Experts of a small language model.
Size: 8 layers, width 128, vocabulary 5944.
Below are experts of layer 5 (counted from 0) of a mixture-of-experts language model. Rows are named router (the router's row for the expert), gate (a neuron's input weights, with its number), up (a neuron's input weights, with its number) and show model dimensions 0-127. Each number is 128 + 32 x the weight over its row's rms, rounded and kept within 0 to 255. Numbers have three digits each.
After each expert's rows: "comes after" lists some tokens at least twice as common just before its tokens as in all text. This comes from a sample of Wikipedia text that the model never trained on. Tokens count by the router's weight.

# expert 60
router:081112133117130126059072130162155095184118127168077117113074129070148117158126117200099091126116164113183116141144122156155067080125126149138146111119128145125089128129115166047125109120170187128148092176134121148141106062128136091078164153091103149189099107132151096100145120168124086116154120127063110155120164102150114113140173112152146114166125086133115145088238098100088155130083
gate1:159166164131142085139162121141121104141161108146055118126099112136124098139079157131062086090135184138178180196149101191118114114106102131134120159169175145163103167094118132188096074087143136072122069176114121104139069107092123144123145130085155138136128079144083126070158115158116104111098103199121175170098118116128158125080153091175169146116129097150118143132216107098121126106089
up1:136171167158112100145136078139126094107103143139089192093143178117102116116114158055131108197149159206087141145163143190123150167136124128141109162114177113169135181105076135074097119106122141082150167167121139103163111089057059097093154111105136111164090144099139098063135164145092144147119130141085113140147186129142188073110162150162161183119086140125088127102093143118099138144100
comes after: "-", "\n", ")\n", ":", " •", ";\n"

# expert 97
router:072113098120104132032090166156142094178130107140112111138130133097139124153139071171135093124107184129168081146127099149139098070128081172153145118094141157098109089070111167105116110122139218139122114177118140169113124063133113109109182177111123134195144100121158107105186129140116098118121100134057126152121173075127113112137190094140164123141104145078138116125215108086111152147097
gate2:159106131121128112116143138122119098169085142115076098163140059172137118130091053175182129150100133079151049165135128151152137121146112131078093086117097131103164137091100134145118112112132155091153158156154145056134121037131182111101149172127141159137150198126154133103119094116129126126130118098076132172135179093101106141108169119136202104086126117167146118134218187129134077141075
up2:080164119120097066118108144134133170122115116188140088101094154084097121123097149139109216168152114126106122080080098079085137119100156120180144187155194105124122083110089095167118116167162138161101123119133168185168136143138096116160122053154089076145125173139102114162093137169179133119117066138180115117115123130111119162135123185142165192103119171059102142125092110122153180114135
comes after: "\n", ")\n", ".\n", ";\n", "==\n", " information"

# expert 34
router:138106126091045101086081079174133111148125105129135148113123100085138133106193092148161069107141198160113123147183109132100074108154103156146139077146151167110124047108149176099087146118098157076143140158099141091146149113080121126174141125119159158193079132202160081088133202151149116149152131131070115106107128156110126108144166084127115094145143107142084105098192089122108146144132
gate0:060146101101117134116134133144119148116128106108122114097151120078123175116195129129103153144154125117113124115173055143106137118115105121084176065123094194136151132083190132157103110096144132109057154172083119153136124099157090071091112083103120173171103111115166169159102202150134097122145151135174087118157160114114165110146115105160100124079176064115125124102197113147164193196094
up0:130118148159196130128141124146091114161097124145139154170129096091118144091112113156107136148162152151105098104165073149137134134186128136110160110097082151165151167105249119159099105161145063109081168133102105134105101099130079106107107190140146192139078114129060122143045154163140158102119090181117098186138108141176085099137099123119147132160169078107120089146125124098139167139070
comes after: " |\n", "0", " ", "1", "|", "2"

# expert 32
router:109093089104074103068143099180141074106138100100106169157117144135136138142151099150148059119150156125156119178158119162079096073099082147163097084160149144050136115115137150107108101111105120125099075154100148157124153112104116145152211141078161123156129111168198085113198134127156062099104104152081130129164121167154114103131132110148134156161147146152169079061189084118107131144157
gate0:155094139129096113056147151203206082131136141131092102155127144120110156139177098128088110149135217121106153153134096123138079156109107136165064093122143149071154111114132109093167139217138143138130102132109098119156103069103144119119192150135133153162108093082095112073129074133115145139104115201122147131093151131105070142117110093134120106220170140164138117127162071132136089154142
up0:101111135111146124110140147120170112130128107113060110097107115111150124172117113101127180120120119148177109115073059135136134159130161123104132172100119150044168104165139138105130166210172102140117098095159117126127141106141112199162153147091128061153099081081104137039141112133169086171104186194150074145122124174101077114179136136171183112141087068156117105139147127164096133120149
comes after: " |\n", ".\n\n", " |\n\n", ")", "|", "\n\n"

# expert 66
router:136069056073068145089135118168134122119130119120118138157121103149131111113163087146113076133138137129189101138128065148078068108106135146165111082130154108094133158112163176115098153128069119093131082181136152189137153078081114139149196151076171144173138106139231116107183175138114120131140081152111102124168130125133112088144152133146171108202154120120122099124166097084116158101111
gate2:119027142187098097171110071094107162146139136144143168116122093148141165097085097140144056141156169161124121137136133149129075134143147156137109094133150121119142091188122147092103109126076112111124116180158141097125213063120126170142156148132135146096167131099193117106132187122108068111181110116119110115153176117163125109112172126141201107147099120142145155085136080033143154105123
up2:128066107181110103167108106113143189157143108127098136089090091121117173116098069077103110147186101203147091151134149104127132136117132125176091075142113136111189121126083132113120138155096116141151107143169152092126151070065130182134181149145140160073076117114169085162163147164139119085179147111116120128185155096132159109104109093126205130156087116145142181113153074064106147108167
comes after: " ", " |", " |\n", "0", ".", "–"

# expert 15
router:112121102108070127135083105138144109138124125166079166167099146089151151133183072199156123155119181109128097150143065162107059103166152149126177051158188183098096124102158156074154124120113187105144106193104147113137108145168107114158112071115140112180134126205123108099102128121157110079133135107086148081136156123101107111122126127141127060150157129138124105101174091111097175173164
gate0:124119157112098098121096117119170131133167146135098134154094160092136136125119094158170109088153125078174101163143091106109083150108138086144152167128185173109103123141131145098162096128171148072181108093134151146182143126178202121104137072126171160168116105143134104070076127120223174079149101095114144082129132116200142119097107139090130102165103097142118100109171117034100151159077
up0:176175066142076165146139176126121165161163123118145154124129112116090137112136117131123129152093180177164125157122105084121108137088127131104117144103181099107109123131131093067167137166104066103182095108107151158120069112157133104074203110013169125183107145149131147117132129110130106098146122105160201086093134101163133152113126126123111095104141136193059119110149123158145135208095
comes after: " |\n", "0", "1", "2", "3", ")"

# expert 112
router:063122125098090134102099128199090120142072131126084103137122076072135160103156131191168058121163135163198082111101095148077059107142126121136101131142156168045127099134119181096126133125132139160164120170110159112127158122127134104112138099113128086187162167167145126019161162137126122123164115176115170124100097130116091076133147148143138136146136099115121097125168124097092148169078
gate1:169163150118129110157112139156119177128139160181109075155142139215099100165151104156127117114161104117191149098186155131149049073112178152151116116118173135057121119152129154118105073077118081162117128108122088157144137078164094111101144095143160070113122143152147143069150097184089169109062138145133145133112157100124110080096150161118061118126161127151122099062172123099108096155161
up1:119131102125109130180070106141111139131119129181094130164082146197165089151140128162115153086152127120208174129158195071115085084156154170127101089077136125131179133159110120112092097105106131126144124132099106153113128124189141155072120139121151155151091127118177101060166133180097135092105150129103191182054175168108115065120129130098098127137152116129141133072127131110121094099212
comes after: " |", ";", " ", " /", "0", ":"